config.toml
lr_router = 0.000842
vocab_size = 8192
optimizer = "adam_variant"
Below are experts of layer 2 (counted from 0) of a mixture-of-experts language model. Rows are named router (the router's row for the expert), gate (a neuron's input weights, with its number), up (a neuron's input weights, with its number) and show model dimensions 0-255. Each number is 128 + 32 x the weight over its row's rms, rounded and kept within 0 to 255. Numbers have three digits each.
After each expert's rows: "mostly gets" lists some tokens that are sent to it at least half of the time. This comes from a sample of Wikipedia text that the model never trained on.

# expert 8
router:127171117083223128192130122065073168141140164121164136139159127134116126113113100165154055142182176126113136098124081110063050141143093135165123131137103141146127175192107150243215139118196090107148110138123018132150126169139165118108116130177098132104144136114097135136096134176078125151141139129169090118148153082133119107135131139124119113093135130099161149101118149119132069120114109140114178206125112143143137055133174157113131109123146181113148109147130110098184142103154118133145071104121165173146209134092158115155134121173162098122101092089143121089084122182100154113157114100088172098118082159165112126108128147137140111107142139152072179093117142115105155028103179106116145138086084081123110166147125161147122076151068123129105127125106094127139149110119114
gate1:050189137111127134159118095134123127084118052232195179123160133137064129117034126128069128149130120130123122067127140113128119139127127049168128138107141135068151140135147005138147104127122067123143155078109109120128055112167125132134136130129126140132121128149127104136124119129111117112138131150177147136082163068121110123131126109128138132157219105169089123132102101130137157152191107187135219136162122117128160117127139168120104159116148125056122127180128117128096131101128117139124128152124177134130066146128126160133131146135148143125154094141082144180128142110134132129113137102159144127123123114093124209099074122122038127129202139109120125129203115115146128058115194115138094125120131123152131206062060143097130086118141111123159192128125127128127173162059107
up1:110184130134194149116132140193112127066166162206148102117128089138103129096061133140103124164200158143171148051205188111105120121136112087144182249038116131130110128132086118136146159135123112152169127122136176140125130153133113175142132132130129138125090166126089133114123135147113123069170124129117118123121185096097133092152139133130121068135153125089129072167079146128138202141137125132084131128194092122128110122148127149127090096149130089027110127074110119131130128144165098152147135100117117144065126037128182152095131150136175155117182145160131105201126127134140168182118115124141184143119125115165137127124102114093112098116111184045128126136150128167148128121132156134129130123085165115101084170049116155111129103125140128093160119109139046113128127196135178
mostly gets: " U", " Le", " Re", " Se", " Cal", " Mal"

# expert 35
router:124203053039255127221127092088114182101095134138125120132097126114173166122095090174138107150212124129091105069109155132110143100136110099162098139094128140044144146139121133222206147123206091097138101122121153118148116146138120124146092121197128115111150140135132109096143107146132157187132099156147079151130126112113154098122111160162128105130174148105114125150106113142128060114162102164138188148155107133095152139148120158095109134136122127160117117145128124158155156120128145107090071071102135149171154127130131119137125115154130106162145106102159075068111156146125101138170139140107209092088131116166110131139141117103139083132118158186103164097174104149158189058181146101153134126147119057140101106153125149112153115128077135112097120143127127151122133113086064
gate1:131100142152144108117181111134120116107148069110084115129130117131121124103112137087100089129149123139153095121106091177123124103123127127223132130205253128128178144072128094127027077172214102015113150169124141158113121154130126129092126129162133093136131124136112133129128151152129120127143133134119123131137133127109095120106152122121099057108041174152100139092064134128157133127127137136141130154186101180124133152118150108129175087103114159124126146152078077128123104152098111131116088114152164127140129197120202141123128112067159138167120078068150126125131086122156120114109121155106134079127128108203164037120159101082136117085077053137116163151134126025131142110170127116145201138104118106093142128110156151129115119126076106148105137185100123110156195128122135
up1:148134082109142157124078153131125129125097176145125128131178240177124149120131143121122129128119131166128138126144185096036091113145130121123050130128055135125134107144062126169172142133032126204116136126109124098133116060121126160136099112126137155126110105141134158142079158128128132085040123102060150140188121117094123127202092102132205146123172091119163158123107141127128124139152129128127128164078152119123155132161094137126108186096129078124167124093190155116138128141141155117106075120126221125141127091129128128170174168133114140099110199123057170104141207118120092127154174193129168157137123124099117180151096128111130138081198121017131060111105127123121144131089107119126109099122131128122127182128123125130132128173156120055131125096135146129090078147130109
mostly gets: "teen", "27", "28", "29", " Four", "10"

# expert 52
router:162205073027185156200125127069114191127102180129159145113105077133160135134111070159123094148147142114108095080172149185096113096156128067100107082165125109127092130158120162167142120125219119110191106140144082109188109099098183060090084172109138107086108106139170133124093108089098119198118121137113144118124154131093106124135141127123141129088112167124089127144104119092105074065181105119091169169096158111107186167086137061105153106165113166151112123202102158139177146085106151105126080145091142144114106149140161135131145106163116128132114097131103098077123162162125146127118116102120103093124123122087112145170129103108142129119138079134173181143151138182151172060143100109108080118126049084149087151095162155100096101121108153131146146110062143103167134122117092
gate0:128128114156078105095113134154106128198124128142133069124111135129115132171117159154159120161100128255200157129118138081136175128197154109128091127127104123129128165160132104132181128133113098202130132151133139060158162124128137128074125116128089063114140192180147130155123117136145117096131168140127114115133116132073085147153110130050062129133123090160122159137129126159129092134097132124125133127106101168115116135125128125128135129154186205144173168122137158129129133148133140124104145093123116168107121171176127167126159129083147125141141144128083131069127131086158151090120212169210124142162140133123167151133159123136123173029068016137132068171138180140077095102138099087046115050084137126127127120111095143083122131126109100089127084122146123091144105194124136
up0:181121116109123114109124090131087121096156155128095126128126142165143067159122152114147098078097128156132128127091156046139144114137153117133085128139127128150131190154098101126116154080128173150138145134128131129124110125066107154109172079080112070086124127161129051124108097128163119098127157156132057184128144126125009162131131126010093103125113118141127160176138126131118097122138117173123108131137131126213035128128215123214128102202144142188185121112128157167128128151081171160190143139134187166173082133134222133100120129154134128080162129127131151116123146126135131101123089137123129090139128161129188126131159121173132150077133133140081152121135163140062126034127093128107150083121109180142129128104127129107095130121082049143190129116133135123147131156126142
mostly gets: ");", " —;", ";", "\";", " —", "%;"

# expert 63
router:075156078041151178202129130048135183167100177108151127136150130098103169164154089188181141098130131115147152096102129161085100131130111125090096121154140144135108115164093177202157134139197126068135160166127164154179124099090158105138109119189094107092166096137140140131103089141101120192150079147116111137095158164117125129090135131134089114136124207127124141102128081128131088103139127081104139155124144090094132129188153112116119070152138112137116086114150158131102137067110146125124058090072070112140151084081136118140104096197146113138121101076091109123085170128142106137132184181115138074144144126188125102101167160189132144147156101177133148096125202128105142094136134142115091150103071028121105093138103150119159167105120145159090168142169178153171157112114145
gate3:086104203158145126115150137165129145126108132191164162103137165132122151053154138127105127170142159253131121097105106154136118124162150119137106156116126117141172111121110109131204138187132071056086131120115127111162105115156162133105119128135083094218158139206101126131144228135166131135120128114126131100125141131117195118128115127125090146070140135137123110114091121075135174109149122160115095130128130120110107221139172130174011018122131147128126138110117039148119114137177126119095121146125127159118127125129114155127112128117134174145099076105127123165128115131096128127139114161100129159099131123160129068084143130112169076069142123114135214214206140128162084112051159115192107125139134127105128123144144133122152114119147125128085147128150118147129150125116181
up3:123124132128067167091131104114175143098141118085085146097066127104147107200159141122124125157126100105106107108126126077173093114130101128136123104145131125103062094162131126101128127106090111069123086139054154130102145139123141127097154083119203103086119151070132181115138128127140129130182196147127110124151085133141062128105144106099131101123131126071144152127137127170135127095126113084133145112107121168130088069153093138105222124118108042129137135128120204156124110151168127100154147097103130094099128121138103116034127141134121112148135183154116130157121090100123155139126130099118122052153146130128205133121037126137103137153193154130127044014036096130113123153142051133124170128112140203176057133127128108091125172136137123125150106076150133090126125131192124
mostly gets: " (", "(", " $", " (\"", " £", "$"

# expert 114
router:124225113046249140166118157090091172124160194175145097143132114123154112176115119193178112101149085109093129135105074163061075153123106120179138111173121167162111207187129148218156121142182117113134152143148062123164085126107165108124141155187104129119183105108092134121106096175088126156135111120184123077121174143145109147122125177096141164113146157104190156097111095115119088132171123140119168162131092115124156143131154189114114065110143165139108096139164139118127151136135117131155074126123132144153167110135186086147118060150136122138131093084113111089087145131092124141124152133103133128085142166100068121148123135122125086119141128157077179138182151159088136092150096148102069100114060099107144131144121150123077123147075112145103110094096140084165147140081128
gate0:078182126128093142128128130103127122129069127119112140138130181137128143131129137144118134185130134171118051132096148123122119199124092132110159118131071146102087131127098121100094126121129128120207048117150124116086138013156128111112123136134191120058128122136138125092132113131076124133139143052172041118155049162129118128121110127181129118161144127120145098127092153132132108165194133130165130130129090079128125118159113129100111109137101097085050123133081137103166187101169083109144122104131076144226128145125105145071106102149075202127124080205165140146133068126122085170149090113135127070126117092154137156128074128154148078139144146085106129095100135144137103141110130127148128138072062108127130119067178131120113127129052106177175177165113145076135208135132129
up0:119137125129126097140110140144185163129123118174123125123141106157174122120125125125142096023133096047129137134174157145141140113138124123080121119130150146128094126147178144124180084092122113129101241117121128138148166126120128130145120120061125184134135127128137131142131130051172140116094095131000133152105207227123121057121108114133110196130130138156082144128116121139123127110087133154093107122186165121118194108130121105136140157093182047173175139102158132130107114128127162132148117128116140126108107129130166180148140141019144113135103073068136111127115224134163140128091224123142163142115140127096152111103178120109091113162131128163140122144153129126132149155087134135113120128150144132112136141166129164088139075124121197110089127113140077191136145117095074
mostly gets: " San", " Sa", " Mont", " Em", " Nic", " Pal"

# expert 75
router:062192097084190110194100159067128177179111169108178154151143065108102095103142126183168150143137116088107093112142093170114114170195118139187094105169165136125118156171158138250129139151192113120166073146110069101181116137129127068150138130199097113094180143109140112097102090128114159181144142158143104082091129155106127115105106126127138097167138126080121156124094092123119124059156097143112138143145120152076175128138184155149080064117160138126121114170142106106125140105145156123145053119146139116108196127102143131149098114153109140111102067116129122043143152137150110122135142154117145094108129157120096121126135159086106091158126087176121148110149202131109155122162126091097149158133060049123163134171131110123122119120092116123085084110092195125152129148075113
gate0:134157104124122125164184095136118111146138101150143128102106097131192129115129132222120103123175148121127106100119113121090168150155131097128152159150153111141198099165139104077117128160181094148088192132134129129160174110120115096128068123119090067068058140099053125086126119136128104122102085141116140129156189065101098103121155113128179130083115149174125123171137149108120128181160144175091128089189107113118085100094185122120185175150154164167203069109125107151106147137166127051144094124132101130087091145126096064147129135216137120106113162067112098141136016154135116095166119133153091077171114105059123133118127141127123156126205135139139153078184115115133089146128151096133137131104128119173120092164097065103133120119136159107146189140128168111129110090207122
up0:098135143101121190141085091076128163128050136176106127095118144109127177086090093130141182112131120173127161128120120140160127134093124116107129112106076188125117136105206096151133113084123115147143150171112129094093110216123169126082156160152115234110130129123166131143119131117132190168113148113169147113065127185166124175153169135102158164192095179128151128123120147186107111177117112119173212147120131137085142114110113194102116127171136148178030141153096133124140130086130132161136128159170147165175135190148087125128107114203145144102137145126124128096121132104188106150148082080106133134132113135101078213157108114124136132152104161159170128181098094169102122133137144123141103144133126118186090177137218056127105130131109124143059188135136103175098156139132119
mostly gets: "/a", " IS", " Yes", " www", "Reg", " —"

# expert 1
router:106186076072181124195145151073136182114112171162159133152084134107139117135104107161167147118137124152060129119151103161079072124120089124177143154126127145138115193153129165255147131058146056107111131111111086111179087115118166098127163129208069136085134098135131126114104128134125131153108120143159104097112165136142117118114147157113107158111132118081186178086108099136143096105135077155111192170142098153127140123133154160131125045138136193127152067156167120070186110114127124116123070147098101153148156117136137080165132082120119136110130088078140137093102138169105090114091161166075193157100165176148121126136134152094095119130154088162071171160141174155103156083153161125092092068137094084122095171155091148127110126156105134158083124133142144119151129095067146
gate1:118157094148116128128188116107125183162093136055094111127121105142192139105009127126101095120140151193129121128153153158112128134182136131167163118100130114076203124154151094099129098099122210131105121131110148130162149127137143123105100135146161136103097148156124105133150187129147128135207118121128140164175208127097165142133139047169098124125105151046136121159178161092117109142182129154130078128188124119119100106128141095103110106119078132090161063095143119124130131083089161116105109092127123121103122133157137127128159131127049134125129141122143127155128127146083151188147128060087125129112070049185136105127132082126215177115100091161126123097231103113095088129106151084131116130125150169121107106110135117131088104104079121179195126141176068146175123088140177
up1:165130058120132128129148107132115088159133128078129052103121084161206127132069128161117098156129151120143136167080132206126102083133130129131127163127137130128224123132125063119081127143128145128145051209162106130199121127064130151106086117130185123079124145130192128205093107118132118133129128092103132164130211170122141080122142168143115105109153122076126106151131129121160122036122147128110125121106107124163150082134176200115130153125127168115128100130128115079139162111139128123126130126138108139131090090123129128129115063107140105128108099130129104122092116125116075154131216071110114106125132127094114044076121005086139123174132123137145170105094147132128144141158117101164063132126126165137123113111124201115134014125125166145126134145104151180100129112122181
mostly gets: " Se", " Ad", " Ne", " Sc", " Bl", " Cal"

# expert 41
router:109164073016216167229085129087087191164152168114175119134132128164187091074114103188151177137183136133161140093133151127112113174161108117145100137171119153081135135141150131175153087124162114137177091116115104084147170151110114088112113154125087117123075078089054113115104124200106102149111123121138079141124202060098093113122141129115113124178139193098126142108107070086137085083172109134098176152131169120103163166167142090122090134148196137111145097143122119140126148151139134095118067145086150083131138128097157129163085112196147101139125096131116139097144180139095084150148145127143157101161100126091087126143108170112113148103162125172172122106128130167077113075138166084103136130133134141098117151162100099102075151091084121121098182122105171130163165139127116
gate1:181104133211134109127140180131124117125081079128096142130121107142128128130130133110146111117146121149128106148124168164097099066149142186185090184130141058114138105125128124126163094200163121137057108120182164123156125130139144125189106123114068102099127147143127141094174141072244107126114166130073166100135110129127124107108092164116201087136114127135174116123105155134131078227109150138155090136116147124085161103107131143131126162171155139171129126118125151138133115112178099124132053044110087088099126114131122171136105141090082046134102125128114130107142115094152098056108124125078100122117105058190125119008165087106177198160125116130107126087106118128123192102073172121100122095129124120129125085133124128127185078152135118122094129157106114128083135182132114
up1:155143094177157128114152152180123103087084145100118136135085127137158184135128137071136128116168143165144117186128158137127135122152168194124086140127131107119111128088122134068130132158163134198128155135177150045139128156175126111130068089106059046129096190125128225123159178088125126121063116104097130116121129111132146134090062126134154068140068129104187040126077124110188082165093147167117082114159152129127168144130118125112119161181139127138128129129113177128129123115198039087137124125124094124093084092112126136057128146110099060134136143123147143128178100134117114114131149148122037129174118032128121129084146131149153200186141185128112102132096128125128153113082149091091117136070130148114124102145076111131141137140163102139124143147079123120129194136134110
mostly gets: " century", " ago", "06", "09", "08", "96"